python train.py --n_layer=9 --experts_per_token=4 --activation="squared_relu" --routed_scale=0.5 --balance_bias=true --lr_router=0.00127 --vocab_size=32768 --tie_embeddings=false --beta1=0.9 --beta2=0.95 --seq_len=1024 --steps=2892 --dataset="wikipedia_en"
Below are experts of layer 4 (counted from 0) of a mixture-of-experts language model. Rows are named router (the router's row for the expert), up (a neuron's input weights, with its number) and show model dimensions 192-255. Each number is 128 + 32 x the weight over its row's rms, rounded and kept within 0 to 255. Numbers have three digits each.
Before each expert's rows: "mostly gets" lists some tokens that are sent to it at least half of the time; "comes after" lists some tokens at least twice as common just before its tokens as in all text. This comes from a sample of Wikipedia text that the model never trained on. Tokens count by the router's weight.

# expert 16
mostly gets: " given", " available", " killed", " listed", " arrested", " awarded"
comes after: " was", " is", " were", " |\n", " be", " are"
router:078201097124125120132123187109137088088108121126137115121117158119135174095070177151180227136098108110150130125154103114103149084112139110079077109149121136118090123111155138172161089132135169
up0:148183156120155061144139180172135104098102128179114118177152076134146066122123184166125126146134113173093160112126199120144105109147139211133124159116171145100081143053116141154146160134178099
up1:134183175154154131107165133127197092117139170118109116097109097176107095169055156141140168122107114101116098131124167087088113095060133124098115083153081190111139103105150135137127113086112145
up2:095158121102157063176176188090124059103124135134069130125112135151131119180198145165118166161128115159049148135162145138167159099129088137171134116130109134131140100145169089117130172107206147
up3:090138164097117065122179140183139097149107166120136077163087090105120137126094145078130130115158118127163135100080158169156177105132089146061121094166103057173096125151107133141163150109078186
up4:151135130129084097105123181094137146115138127125151117161126154087125099115131113119170143213155109087140124089131113108177083143116146108107106149150111124163151209101236170133162060181152128
up5:155141158142132093156146156100134124102118116097126148149170118161124184149123168166105153124131198102140106181176149148092122090118115077121152113059114174193108130179117145071077092179094159
up6:185184060133168126113149134162192128183132105122104107154185080116158093162035147165121134122104085107093124148094144114126115177122127156136100092110147127144112114085170144054172124146080142
up7:081162099100165081113131135128125165137151124094136106102151130125084095079059179102170125109114083156126111105175138092109126110088187121092157137125107151117114151162110140111106125033128127
up8:187111153130102121111129088117165146154111107110077152110146184133107095130105155122162109158102117160121098160148127130175132108105133166158111141105109100068133143128106143157080173099143150
up9:109147109102098075160151119124119108145111117121112150094090122075160066127147110133147108097141176128123141174160113126138108135106103137153167113071118089114139149146138122157178106107193070
up10:155181090081172100106114138153089144150113115141201135084162127107133190161106076151165096144193091122173141128105087161084109145144125069153081164130117111121094182158141096121070083064154133
up11:111199120169051086181105166092090160145082158116105165099134098156110160137184113184138147172140106134167148128106189112172135095113155111154154125093117208201117125094070103117135127191190121
up12:088113080089133126091107166138104148170126143152111074079151067173107131058119152179127151106103135118105144102147094123160116080097108095136124167086159166174133110110184074111145153061108146
up13:090130076108093086100082109090173147148152085097131128138164105101149112101090117124081138100145107150172137143071162116148104138092153145136113148109140164054128149062189181111182118093120164

# expert 78
mostly gets: "|---|---|---|---|---|\n", "|---|---|---|---|\n", " Candidate", "|---|---|---|---|---|---|\n", "History", "|---|---|---|\n"
comes after: " ", " |", "|", "==", "===", "-"
router:089124116145056163099147069171091142129134138113132146066120168096156166104072141103201110166063132137125133191070119166119180106116108124095102110125186090149128166094076129157168064164087179
up0:180148159159135075147161202165152126126114134143157107204163078152161098133095194164163089135107133189114166132131153142159137095143135180098121174155115178092106132074111149175131131120153128
up1:149169161162172137138172116180241096146135167157144132108105082162112099152083145087158175092094089124107083108142152081098096083044083111129130106134127169117142130102143159111116076099098140
up2:109160152085162109182169178105134043102133161099102165094150172163092169131122116132141180150178127171093163108175120150113145118124109133166098143101085113136169093150205088094134135088162113
up3:086105177079135091074186154178143125148130166064115060111102079149150135123106154096126133161139134132190134101100117157102137091134068158073101089160133079166087121117110074145187146111069121
up4:094133191080110069084120167113132151127132133119162063142120146134136082136103107084173112203146049093147101110109121108177068072130156109084092142169161146182166155108153140121116119183124130
up5:166107155104156132154173193121130122088080117151132150154160124157094143109115177160107147117126205125119133142156142136097122081120164074134159105083133204187128130148102130044130061172121160
up6:195145111114169121116177159196233177179148134124139128135130104108162085132102159143103136136106119117083135144105143150138120174133112154161091081122112125135085101104142140105166133154099141
up7:089131138080180090102140089186101166170166116073102075149154134121061116109101180116166122110120082162129107099183103039138110095075141110099172137166150132101093152156128134095143142092131150
up8:149108171149115122118121076116167145161072128159106166102168130176096115112122126139155095171102117126165119135123134167174166118111102214139106122072139142118161162111103118157093162106117204
up9:120129110086107092146156155186097107161106112178126099085124121104150080135123104106135090094190173117115138159159072191160102123085109147145141133096124097122122143145115146161193111122166098
up10:140199056086183170096164163138122157132115133139176102105164111142140168133096105157205113133173125108229153150053096139074047147138158092136090122088093129131105182146081122170085095108176140
up11:100154136177057097170122193117115195150121135136116133086171152184114143114162126148116137174148126108149155111079171097167115086117180099149144139123145168164078129077065089134164142177154115
up12:098115122109132128068118147090139122193101132127112130052137099175133108070136134190104170101113115121095153113106124134140101094148163083166115183156130144173106068076165116072152140058086159
up13:078203091125101101089092090157165176162154087097129093128138106088144103126123077109084152095117088135163117174104127130146091140092128149145109158099127146074133179106175173119178098072099147

# expert 33
mostly gets: " million", " billion", " percent", " eight", " nine", " thirty"
comes after: "1", "2", "3", " ", "4", "5"
router:069137163183155054071099116111145186097142156130125090182122146106158151219111123097152120121127142081074083140156084135116138134113070177132160126153152089151104183156106155196104102177088108
up0:137150158148151096165157184135141131126109117139118136177175078175147101143130145175171125150118110162092179103125156136159143109164084210125108167130175167077117152071139121167152179129182103
up1:122166168161147108168141125128175144125110159125141146127110095112110104185080131119127171115089062094076091096155165112100124108009092181145140109126136149086150131083140126086121101082079136
up2:090137132096165080178147163116111061087094155108115095113123194180107164183163122149095119166160145165074163090184127149136172102099061140155136097109111128089173127165133098104090139110173175
up3:074078188086139068110175134134151118144116186100102069185119080131158115096137139106120130144149161098145104080073111147128147106169050160129145099144081054147093118142089133158145168108084123
up4:085094167121108086094115222096091194113156156152142064157143145118132070132125095100147146178128122118141131096147098104150123148138122131100116131143139161191163145077190181150147099169113102
up5:141094168111196113100157151119186144064115098111142155159141127182102150146138114144096180107124154084126087131156194165101119100089131058141158114092133163179114140206108152093113067170151142
up6:204148084125185105062188099181202158210140117105099095142086130130170088143091125149122157102126075100069125126144120088135092209138103125121094070127126107113085100072159148112151137147111151
up7:081163096110181098112148125144107161162136143107095112106181105077055078090078160128166128113127087162121116111189130112076112094059120158101148163161153131124095155148095106095100138094156164
up8:202094163164069103128109087097133164188076140130122156082131149167118080135139116124172096145150117140159077145116124146140165156118103173149096162079124109074137165143113092132092143111113165
up9:122143116083075096115152132159106110150096117137127122028123135087148104158154099103137083088164191119128141162125103154148107175109084160146127101090118066132123175179124145157166085135154080
up10:159150119133177137087145156156115169145106145134158133095157135107107150158110093152171111135193146137177134157064107135051064153139121094150091154100109106162086182176095101147069084116135122
up11:090160134162053100162139198080114154139115175153112136086105135142093121142175120156139148185140118106167142150092183079204139150114197107154155133093138162149076177105072098148146142178121113
up12:085081094103145093087127160099123101150117147139111096085129077178145079088143131183087142127129138075065130103120131171155093146125119115157116155128167115191093129139162074100150132084141119
up13:088154099105087099070077113106133144150164095094130111157163086057163098074134128121115136106107099108149097142113131172168091126137103199146134158092112126117108215122157141134157090097163123

# expert 58
mostly gets: " Total", " Votes", " Coordinates", " Preceded", " MPC", " Candidate"
comes after: "-", "|", " |", "==", "\n\n", " |\n"
router:057146164077109147095151111129111153125157105125120126108086144137155117106039142085200101166086124107130113137105101123132181104080166166116097145075165085142157188131110110197200116138097123
up0:112123177101145081121145172148103101109146114140141105169151101181153097166118170149127068166130147180085156124105148155173125088157125176121108169133128157067067161103121130153169138123150114
up1:147158147136146108130172148125233099149133159165117129129109075159099080120092160119138164096112102095077094085108165109129109123037109143139094110168150146104126106092117144109127112113113103
up2:106124121054133119172143196115127092081132166075111097092115166158122153167143131132142159154182140186049179104175129119163163113105115134146125127101096133102133099147161091097133115098157122
up3:076102160080142110066165150159088079137127200061114046138099104132164169124099165105141141142162118124185132052088111149087156109155099197075134076161092101143130106135098102161172171110048176
up4:126150171106077082113126187147087182112134135145157130141118151112157057140128094077143113194138092110152101122097115136169094087124171108077062162128137143208171181095178135106175086191117101
up5:137108154092185124152174138079129117095100143144125147186188132186115135130109153165097160126114172109094103136142151127119117101119150071156169116040112162166125144151139116056109061163118116
up6:198157112132145140134168096177216165187159132109061124128114116104146134155066143168119178129116108103108132147108132151149104186189134170120083092077108113153075107099140137103180178138110149
up7:066135073085158148103151129121135142152154121110100096126159115144105105080056162121168135108138086147145111087164088079145100107084149100079145152133141152125105138157110124126144161111152167
up8:171135150162095150123119080106158155150121147134076146083147148172119095122151088141158106145128112129161094153119103161187152114150129199182109149056129096139126120143112135130109166108170132
up9:105121079089117096148126201170119109140109109137079144053100122073167100169121105114112133087177181113087150155165098179164085108096109140143134114094141064121112128185127119156180085114156101
up10:150155083107193148089181148160098140160106139128188108104153113105154129134111118149176095131155123104174127141065077126077094154142128071148115125078099111168129163136088098166055062091153128
up11:095150139210062085164098173072094174157103152146109136097153130149099151133157141145147137193131141138134158131114176104182127113115196110154141147097122173177091141092068096131159127161159130
up12:126114087094110130100128103100153101158141114129084140079121092149123093084110152181110112111118116105081125128099115138131096117115143127173104150160161153197080093108158086108153177075129147
up13:081177109087093113106111062114163151153153088104142135114157105061161096086130060143112146090118053129189122162119143135132105162098148148118125159062156151066132160115188148131190083044090131

# expert 51
mostly gets: " ;", " :", "with", " contains", "}{", " *"
comes after: " |", "\n", ")", ")\n", " |\n", "%"
router:156163089137162157085077142118141125086133127122130188109095179083124117162095122087164157171114146107119132134133088134144145146106106086103148131094125163140099127115119089191128073126030135
up0:159178117138108093130143188140111117096150108162086105150159100135154063107134200208119101157172107156101148115092142161103136129127098170124120161116127141082083118102118132164127164143161118
up1:119124171160166119121147085151192049132104161118158147103124113143115109127080091086146150110092084117152093100143163086106085139075107146142103096144083206114134111127144147146157088071067150
up2:106163105112143095180143180103123064077130136108097139093138175163080173154173133158156126170160144150067151080171054147182167077107074151177108100077134119106163097139228102082118140087144148
up3:115112139076152070075146132181138138125136166094094108146147084154155119095139112138137103141158127098194124076092093142121140102137076128119136093128093077139107083153111152168152145099050138
up4:138084148097130058061126213106119152110108158153183074170133168115119088118139083109145118183148126095133097086119097081158083120135150126126094110137150152188178136075203207125136117186101118
up5:153142148119152101118130118074116128087117124114131167189147131180099129158087144153110172134101171089120081139161154156083123099110165086159172127043120157166128116162124136074099064166099098
up6:178171113140151128155170088154207133184158113131071125127140145132144090116050166129131146116100110079076123109120117143121084169156147154146118072102130126136131123108126179107175172146127139
up7:071102128096159111133147103161130182154150108059131129097146114120108106091016145114183106092124080179130118105160086069095110099053137112102161141131113169117118153148120111116116138083137152
up8:189113135175105151097111093112210120159113117089103157092116139219083124119134116157176095149129136147143110145110167141155163122135109163145111122108111128084135138125115115151083150133138141
up9:136109084095091100136131120168080107144130135119089164070126133071177118123118100145095098099140175094142126142153062143135081144084104120169120112091142072093129153185140148144179126104135091
up10:167150081084199120057137143137088137137134102129174133089180115123118159132094154159180111188188099119206135110082079172128066142139105090146100135094144128132094164128107096122103099132105165
up11:130176104184067082161084162076090148145067171169113158089173122168097139146201106141137141192160122123139169129096179100185114126079172117167135133128113177172106179097100081138148145180162157
up12:092105097110171121103095129154125159192127101147098093068175111140129116061130170182118141119137121117076141091128098155156121132117123144177113167125132155157073127116177079105169129048127165
up13:098180103121074114081098080150151148187169091097109119146155106102172128088119145131127142105087086127146133148088137106154114152105131162117141149122101156078100157088163155133160108090114124

# expert 3
mostly gets: "    ", "ي", "ə", "born", "ر", "а"
comes after: ".", " (", "9", "–", "\"", " L"
router:150160116112153145093129189126101171122156153161128105131135235054113119116124127129118165173074132043118122119138054082129091124074164106138089110140100131093160140121158173122171101118155054
up0:180159177085140104113137180153096105133130127203184087193163135185136097119152172192149128146161116165094139127132152156164119142110142161114097127160165196098103108057147165152149166103145084
up1:122146149168173148121161110140168114132120202099146082146125128110099092142075161114133162118105126065124072111114128099117090105007107159143155108141083106084106117131126135119124077084085144
up2:126138058066144107165161188134130092102100146106101121071114187173110172150140135137127169156158100136070165099161130134134145115143076142197106109072113123115168103107198100109139156093155128
up3:098116170084140062117139134170136122167122124098114087130105092120173141089101123110128104130180167132180118074084082108139131113162089181085099105158056102163097098146113117188171131094092126
up4:150095151094078117100107225104135188131148165157158081163157137077143106141113096117174187196148111078138122089137095085162092118089171128107105149145133157204190144091217158120143121206126133
up5:156126139118160133133143159106137125096086093124138190184139131176090118148124155187091159129131201130110095099155183195086140107131136075184150154100134157180100118135126096066100097126126129
up6:207119096111194114127191136140214146189143139129094107157129116164150118149091129137123138110146110101066117118088148131136106156143125148115083065121160126110066101103141114112177158127121138
up7:068195125079164095123163109164123153152165110084072129112188120117087103093078146133175113105133088160125108102175133070105101087088164122116162134147095109115117161171119145088110143054184170
up8:178138162145111135092119069107157141181076152143077150109145157192093129128153132145171097168154129102165108112130097148173137147139114145136096131082120116102144152109142091111101153099149168
up9:139129144084116091127135152194103150184135156131117143046151146078143112152106107142110088094131176089121134131169079160154107124083097149126153141096097117093139146160114113147182112123142091
up10:146151092078181156124160152146108160164140083151204120116161112111142191126120062155179108173196096096191151143055070161083074163145128080184085152088117124125129235145103098172071146108137157
up11:156180099148069096154099192101108180139094164147085153127157127111066108132144130134128141137142139112167165123096182078152136148104202107182141153059099182125079149054100118146114166156137114
up12:117132093105125141102128115084170170186131111155095126045146105131132121117138141173070144117109102098103161111098086166130093142128152095171102166128148159164103102137158085103152132062103147
up13:104171106093081116110084125135133182153147090097145081165158101087163115123133112134092129091130088160169120139109138133156084158094139185116107148125098174072130192097190147102189108037121127

# expert 65
mostly gets: " −", " sq", "″W", "/km", "′", " Since"
comes after: " ", ",", "|", " (", ":", ";"
router:126150116140150148122138180143164107150158120115184166150078182105140154152072198123110154133101161131101114108141154147161132110058139135149118107129139174089090162120118123194177098137104078
up0:136117154122158064134142194123163087118145110151086110171153089143147079133156179192109101158139120175094146132146193157136147096150086145102095165115155154104065138054127123152160130132146097
up1:139126168176181148148159093168167103127130160113175156139114131168102149123103133084108148106120110127138103101184162096100101131040087192155149112159106135099095096107153137150156103096123139
up2:109165114074165098167175177092147081094114147120106094118097142170120184162160099142114169166126146156072161098177163144128149131142069162154102095040143129088148104107168136074144127116129116
up3:113089164090155057104165122156135102115085192130101089155111111142144101134151133116114095149142142114149118077071116191179121098180049165077120092119115079171117062142095143159167139092065134
up4:139085175107137090066123199118126154131139179150129089156157162144117077124133108094157103188107112116168086100164114105159090085134170124134083124133150165163190143091187151086123096208134106
up5:155138157122149143142162153101151121100136134135126138166165147160105119153110213152146181096110180136129102141142191134103122091121097088134171124064178166143094154173124127084105082138078129
up6:199126067086158118101164099178198162200142139088103141127129128117158125151076138156116134123105117089054114124142132117130119168146133144123096111139099106113081092118145122120195179104120146
up7:075116114083163110151143124188122139138164081076180169111181134108071138114040115113162128106150091164137102122176147082109087122095146153093118116135129155141111154166084137123175123149153167
up8:165110128180054130118113090085161141172092174153105167074134143141138100129123147118158098152129108138171135121116088167183158172085091200127104147085162109118135141125159129114118144128125140
up9:097129121068141090129136176196112107136102138127141164102116126055164093175117115117138095082153148143128147143143101143140094130085116149184100107113147077106123146188131125172183114097154071
up10:165192107127162122093155157147068129146137112123178101123152152102142143139106083162160101148186100104207174132048088163033056146144104109133069117115128153135127215146091101184053096098144157
up11:113126063187102118180070186117128142100081149138086151091118146164114113161173108141089157153166119137167153131116186085190121131091154129188120131117125188163074136107072078119156106181136134
up12:094133135073132121071112139137125087205146100126112096063148076123106123083140140171079142116125107122086133096134105158155142123127149145209133142135140146120128157122148088139141135087119164
up13:086135103063108106092118118140195152185151100100147114137156099112156116103075115120093132108113112138180135150107164125146103132097142136122112145087117176086111139094182150143198120077091129

# expert 36
mostly gets: "°N", " ·", " www", "On", "Born", "Biography"
comes after: " |", ")", "\n", ";", "6", "4"
router:155168114154145152168114112128100130113091115130166144133145218067068120163087092146125119155066159094090078169112092109081115124093068132128102122149107155145085108149115132144171146130177110
up0:173146156136133100141168200102101096109117138164135116193163111186136106145122204188126116157130124158104154122105162142169144131148134166112103158145132150104088135084105133146145171138143089
up1:143148161149157146112150107152227078112117165094127143133113102126088074144057142111139160092088108089066103095133175106089112113057105188147131135180096151091111079128110133129122088092119136
up2:098171107102139085182143166124128091073112124126098150105138168160070167164164107171101121177166151142077134130185136156138127129145047171176118104083123123129168115136199119084100147125158147
up3:124092127084144078093166127140129162171083188105093063120136100102142113110137149119139100135155166123153139102080117136124140118111085195078138109100090108142069072130093139148173152108085158
up4:145120151106130097084104153087126170120111163128149125164129154079114122152113093149141140180153112075101110126146133077126090118116149110162105156130102148219183128102199135101144102189148121
up5:168119158134148096135158122119125165108088104112135135172156152168093134137127152159098161129092167145141076146171141158095124118117119071174157140013103148151103131159130127061113077134124141
up6:197129100098176134099190144153215157212130126144117132134148117130144109134049127128129169097122102091046114115112115103131100166152132174137099059099118109136099111102150135102200182138113138
up7:080121092072161103118174153132110123161152126087147130151190146078091110076047158142163141090134106160120117073160108095128111102069131122103163131147124156126105159156103142113110161088200160
up8:195132136164076119110124076087155162174099137146104144081141162168114087137127091108168080139115146118180115161128154137169137138107105190133101138081124124114144167111111120152106160130121186
up9:132154090039061096153156136170093143185091119149141143085130127085181103143098091100120123096121155072114134135161110171134071160099091160131152090078113090142144175164107136188182132099165068
up10:148129074082173120104164171159086110161150095092160119122131119099129162157110115151177123148178095101171113144057078146063093152147098114168078153128125121121108208131098095169086151107140108
up11:100167110161081079150099201110132188147098154152105156087165153158123125136151102144133145160151121113132159144115207102166121130086206149173135148085102173170095139094089098157147156191137104
up12:129122094089134158088110122093136124192081139196102116066156089121117118095143140153117158094124138105121155104092086146120096127117145125189106122161144131179105129100144086102144120030134144
up13:096142113095088101085095114154185142193131118114113107119165073091168117130109129144098141103090107139165121159161164137165068101086137167140134145109128167093127188087193175126194100084131119

# expert 53
mostly gets: " Sp", " Sc", " Br", " Inter", " P", " “"
comes after: " the", " (", " \"", "-", ":", " of"
router:132176095135148103151113102185143078133102149134143135104144113132107100081096186113136173134134124160126140174088136143131143131104095175144081070130133166100169113155110095197177136145118123
up0:151186109131126069132111205163106125114091121150153104150171069184146078126131176177124123169146110169109164137122173143150157165137126168117128152117145179084110135073157122182149159115174119
up1:171134187181154130109173117150192112142099193106165150114094091157079068149123149077115146116081124111131100097099196114104103126065096155138116100126152172112103100140133154121114059123083140
up2:105168092140158061180145162119126060115088145093109136103104168169105169131086093130127147156135137164076156116155123149128190134110066169186113086092149110104130107147185133082102155090120112
up3:116101176085126076074178136139113093117115192109088086125125083120142091130131145098119135161155135115172117095079116157137147121165067165122114055196097111172120093154106126167150113130077118
up4:164117152111101108112151205126124188122144163155155091158146107112118084111143118086164137145166116097130118100098148081145084092108124117089092123157111135168169155116159139135119102167150136
up5:130088155095145106152152152122149153099095085117145170175180123172108139127131133159086169100131176117141127138190152162052117074126122076119158132061090164207131133138120116101125110162119145
up6:168200067110172115118183121197188137171144124124124140126170119126121119146075117169122154104138101101061128110105135114115117180174136139147100059102130116119097121111157150109176186151101151
up7:070151132081142125121157156142104169179171092123131111082171107143040078132061157133146131110135122154116111119139123106090094093094127125128127155122157133128138142153095146122095155101161157
up8:187169121173110134115108087104141144136070142127116170087156133192091109101126112122153078157142137141170096147110164146159192136140100135144107132064169119093136150133118125124087159129143160
up9:093116103103089086150168143196047115139092102125119153079092124077165097134105086118099085098154157121149152180157126183137085113091069154133116102086101106100137183176110126161201090102149097
up10:154182104077188133124132145151092157160139105126151126089198144100126145137114094160173101146204119111176144146083071154124066186143144081166091157136120134114113170152114116142080135080134120
up11:100179074180086079156103177105120185140068201171122160075169127138103140114173120155125179154159095121175161114119185082192177137124159074134142149105098178164106172079076106162123158179131135
up12:124131125117146125106107119104189068211125120161063111084169070139101098091107166149143148100118105115089153112124108136153118104097134148161099148139141138178119105103195106112135157056132129
up13:110139099138096113115103099140154150171162069109118096138140079096179085095125109096110133087115133129174131179096117128139106159088083203122111157084131170088118145111183120159153121067135143

# expert 13
mostly gets: " st", " n", " h", "g", "-n", "ac"
comes after: "9", "0", "8", "5", "6", "4"
router:129169134148165157183114149085149104114098152142157154106115112200112148132167172097122140171086082134204136114103143150135121134085063106193102127135103181138120161095133095121142093147141121
up0:134164144145153084124139179123113100051093110138166127163151082182133077131134189178121113149154106152114133165121187142153113119145085153121111150162176137076095161081144122207145155121126091
up1:125148192165143144129144126133221101124078185133160143119109100164087102144111148096129177127081124089098098097119177107082120094046097127145105111163130156114108115135153131127102081098062139
up2:100137131096158102183145156093135052076110173108104130082122165158106170152142135138127163173152132151103160089165122162135124087125075137170102109086127140152124113170196106102098159097136159
up3:074141176091158073070169142166128091174094156137124092179116072129134126097141109087137109140143149126205111106079099142124122111184069170094105086148091080145072098129132120143191130099060129
up4:144112170094124101077081177109127147116134156119149078171150127106107116108131110077180115195148085107176103107133105074177104105101162102127121121152123159172170176099191201123148064179131165
up5:144106140092162123149149136091121122117115091110136166164167151186096148107111150137098207143122154120118100133156154169075129122151122091182184145056105187163100121177128106069126091162106135
up6:182156112122165124127176092145186172215157115097100152117117118108160100153063124135098161096143104103088124100128140131159087153148121117138123101113117107141099125116168134125162163136108143
up7:074165092071159073075131141151124136197141125122081106125145132101043090103100159122166145097131066147131107068165096087122144087103175123121174152156146183122162109146102125106111150073170155
up8:173159140178100135108102081109152157189055128097110180076140119188103104116119115136144093189143133154215108119115155156105151128147104147150106122096159129128087138111153108134105165099134180
up9:106144119112080098149146184158112105166091109116124156079108132110181096120131103104124112120131181133130151173162111169150097117093060126157121103111093117106117164175102109148197085112185092
up10:146171092106165128079131177157103160141135104135159160082149163119142156146120074147164104167194120102196179149079073147064071159117137072161087152125105116122095175157084120152070117097167120
up11:102178101175070050149089125114124175166091158151126157085141163162101150115170125141114126168154116116154155127090200104181129116148182082171160125104120187160103170093062100176147123171154105
up12:100113111109146166095122130095181114193129121177081112070164073155094102088157149164130151088127105088067139123105110132139102104116119120154128143150166150196094105090190103101135160035134131
up13:109136093110078104082104114125181132153156084142154060169142094095149108120146129104116133084155128125185146172122124108147104134082170164092102142111118183104134216078195157147171129054116149

# expert 43
mostly gets: " and", " but", " or", " rather", "/", ",\n"
comes after: ",", " and", "\n", " well", " such", "s"
router:160146125125127118117144129171133072169125119119144143142176147115140102082097236102164100126153103136175117104071119121107111125118089137135138118164115152083115158101161188171106082085119133
up0:112158138134154121143113188136125096149149116179093093197190101146152082111118189198146113136137134177092159116101108116146123112184125177115131145121123090096079111065110165121128161111141108
up1:128132171166158128149144076160182108136137147101131144145109110111110107122054123103127165110106124101132123113166166068126101139050118114155106126135118172102110103122147139155130078096112150
up2:122161104092119126199144180073127058088107159139085087112107134139120173141181141095154164152184134149066172093158146141149177120111089184211143105116128146117177109154145083086128124112200135
up3:080071161066171088093169124176098065131125193101100078159123085141163132119116135124116089140174116110200107092075094143141128079136070145085118086157116116137142097125107137178177129098069160
up4:155110135085104093101133161083150128085114171130135064158128147108138069080149106105176125183157118121168131100093137073200090133116162134087067137155120094160165124102185222132143073181150136
up5:162134181090151134176180144074138121089127135148101094199172084185101106127139162144116166108133153096141095137189222131068101108117154097140186107062104176164126126201130106070099124163130123
up6:182144087119167156106165119168204153212141126152104116140164100068173099138041147139097148102120112114091128103111126105149093166156120144145100101119114119136093118077114158089191169123100160
up7:092120124095211097127152122180116143154156123085166123114185130097085125093093153108179158093137086154144110089195109077119106076082138117097148133146144173117113153174148132133123124090124184
up8:186103119162112132146136071121140126152083148120102129106121147171125126123132120126152099143144106143184119129118122166148147130093091208158121134071161091107158127168139104088158150152151157
up9:129150128121082099113151088154109118194133134146121173077144106111169093177145111103107100085172153087124124149174119142133121120079078148141130132081112054100103124116139127152151112083173095
up10:149140076103160144098101156136086116144154119151154148128183106123142154128112095177182083135169142102182154128068072138078059153151122070130088138103129107135103181123109141134085095120086162
up11:126144098164072129181120161123105132144088195129107137086133113128117105139163158141136133157131095142114170132104184093197121160111147093182127121116130164131129153124057088132159117173169156
up12:113104112095121143092086134143136096205155120188097088069138061129130079069124161160082147107109119113096142081103117091161116150109143172179124181119139144159140180134214119094157141083135181
up13:090176095098121098111103122157178128138155094110169127150155115077174112092121129122127150093093059145167136150092128109162092141127138144136099129117108162072136179082146192111152112084077175

# expert 48
mostly gets: " this", " these", " the", " This", " These", "The"
comes after: " of", " in", ".", " to", " for", " at"
router:165180140067154115131120170153167157143098137099139167172146089092118150104123171123125082141138157096073105081085099171188104110143111141128104138135109088158140158115169125140129138100144113
up0:148168165153110082146125183102143109121099110173063114166174094159151106185141206181144092163110121166084152105122132127170141085171108134126113163128097201100110125057125151148133162104173131
up1:155164146125161145121153117167172094142102204124149132121099117143085115139107155102137170114121122099128119086113190099128094092054098121148134114160127154138120102128143136140133101162100182
up2:102179093099138102162146183121153079114088151128104116105139173190094184214188141145114118179170142154077160122160109140159140092133086106196126074092122152155152128164144108096138145120162148
up3:102065181095152037090177147162156092108085186068108102152121107101151119080108134117141150141174165127180132078077112151130137104144059178097119102136115098146121093121097119171146137071113112
up4:105109155076089085120131201121137156138119150127152084172108142100153092127090127105156149165147104101109114080121137067188083091118181130113096133169122125181194189058187186111180115189088125
up5:153118164110132106168170170086137129125117146142110149181176113145097147113121190145106182110102173107142133116172200118046124092141139107161173131079134137171080130177114128069131092186148133
up6:181139100102180104112150115164246141181095104121110132136113104136156114143081141156125143116141113108061119121121132137183083156171117121144110099109126100146095097094144134130174149128101137
up7:093153132098178100129155151156140121185200109123103126115158105115102069111056154102127090109125087171123109094159091100148125109103162165121143151134110157124120164173128124108124143069161130
up8:182153166145104129102115051088154135157074104160095164103149154169095097138147133117141082148142101141172096126134159105147153136124143205191103142068150109064155146126128135112097155076127170
up9:117102096108108105154139146153117082173105126128119147094118108096164144106123111111097094087149165108108135148181094161151082122076082162112129095088120062126145153164125127183156136110179072
up10:162143084127180128069168128152088117127123092118157157114114115107117145132132105178181082171160126069159144176071093127064091146153120099122127160114109128142111186151113105184038104103158129
up11:102158088174099098162106141100083166171062187129117161104136143149099128184164151134105132169151132110137135168097161048171131110117152094196144134123109180157087157104088092172152143206147163
up12:108103097102145149072112157126146100162113154149106112051133061162134082081145136163141145114138146133069140101110140131145117099093116111173135175169178144172106102118207086079146139064154128
up13:094161125122087063109106085085175156171121084069133115155128099130132156087165130185102091114086120120143122181118148126143066084125093107106147144121089153106108183053161151130151124076143141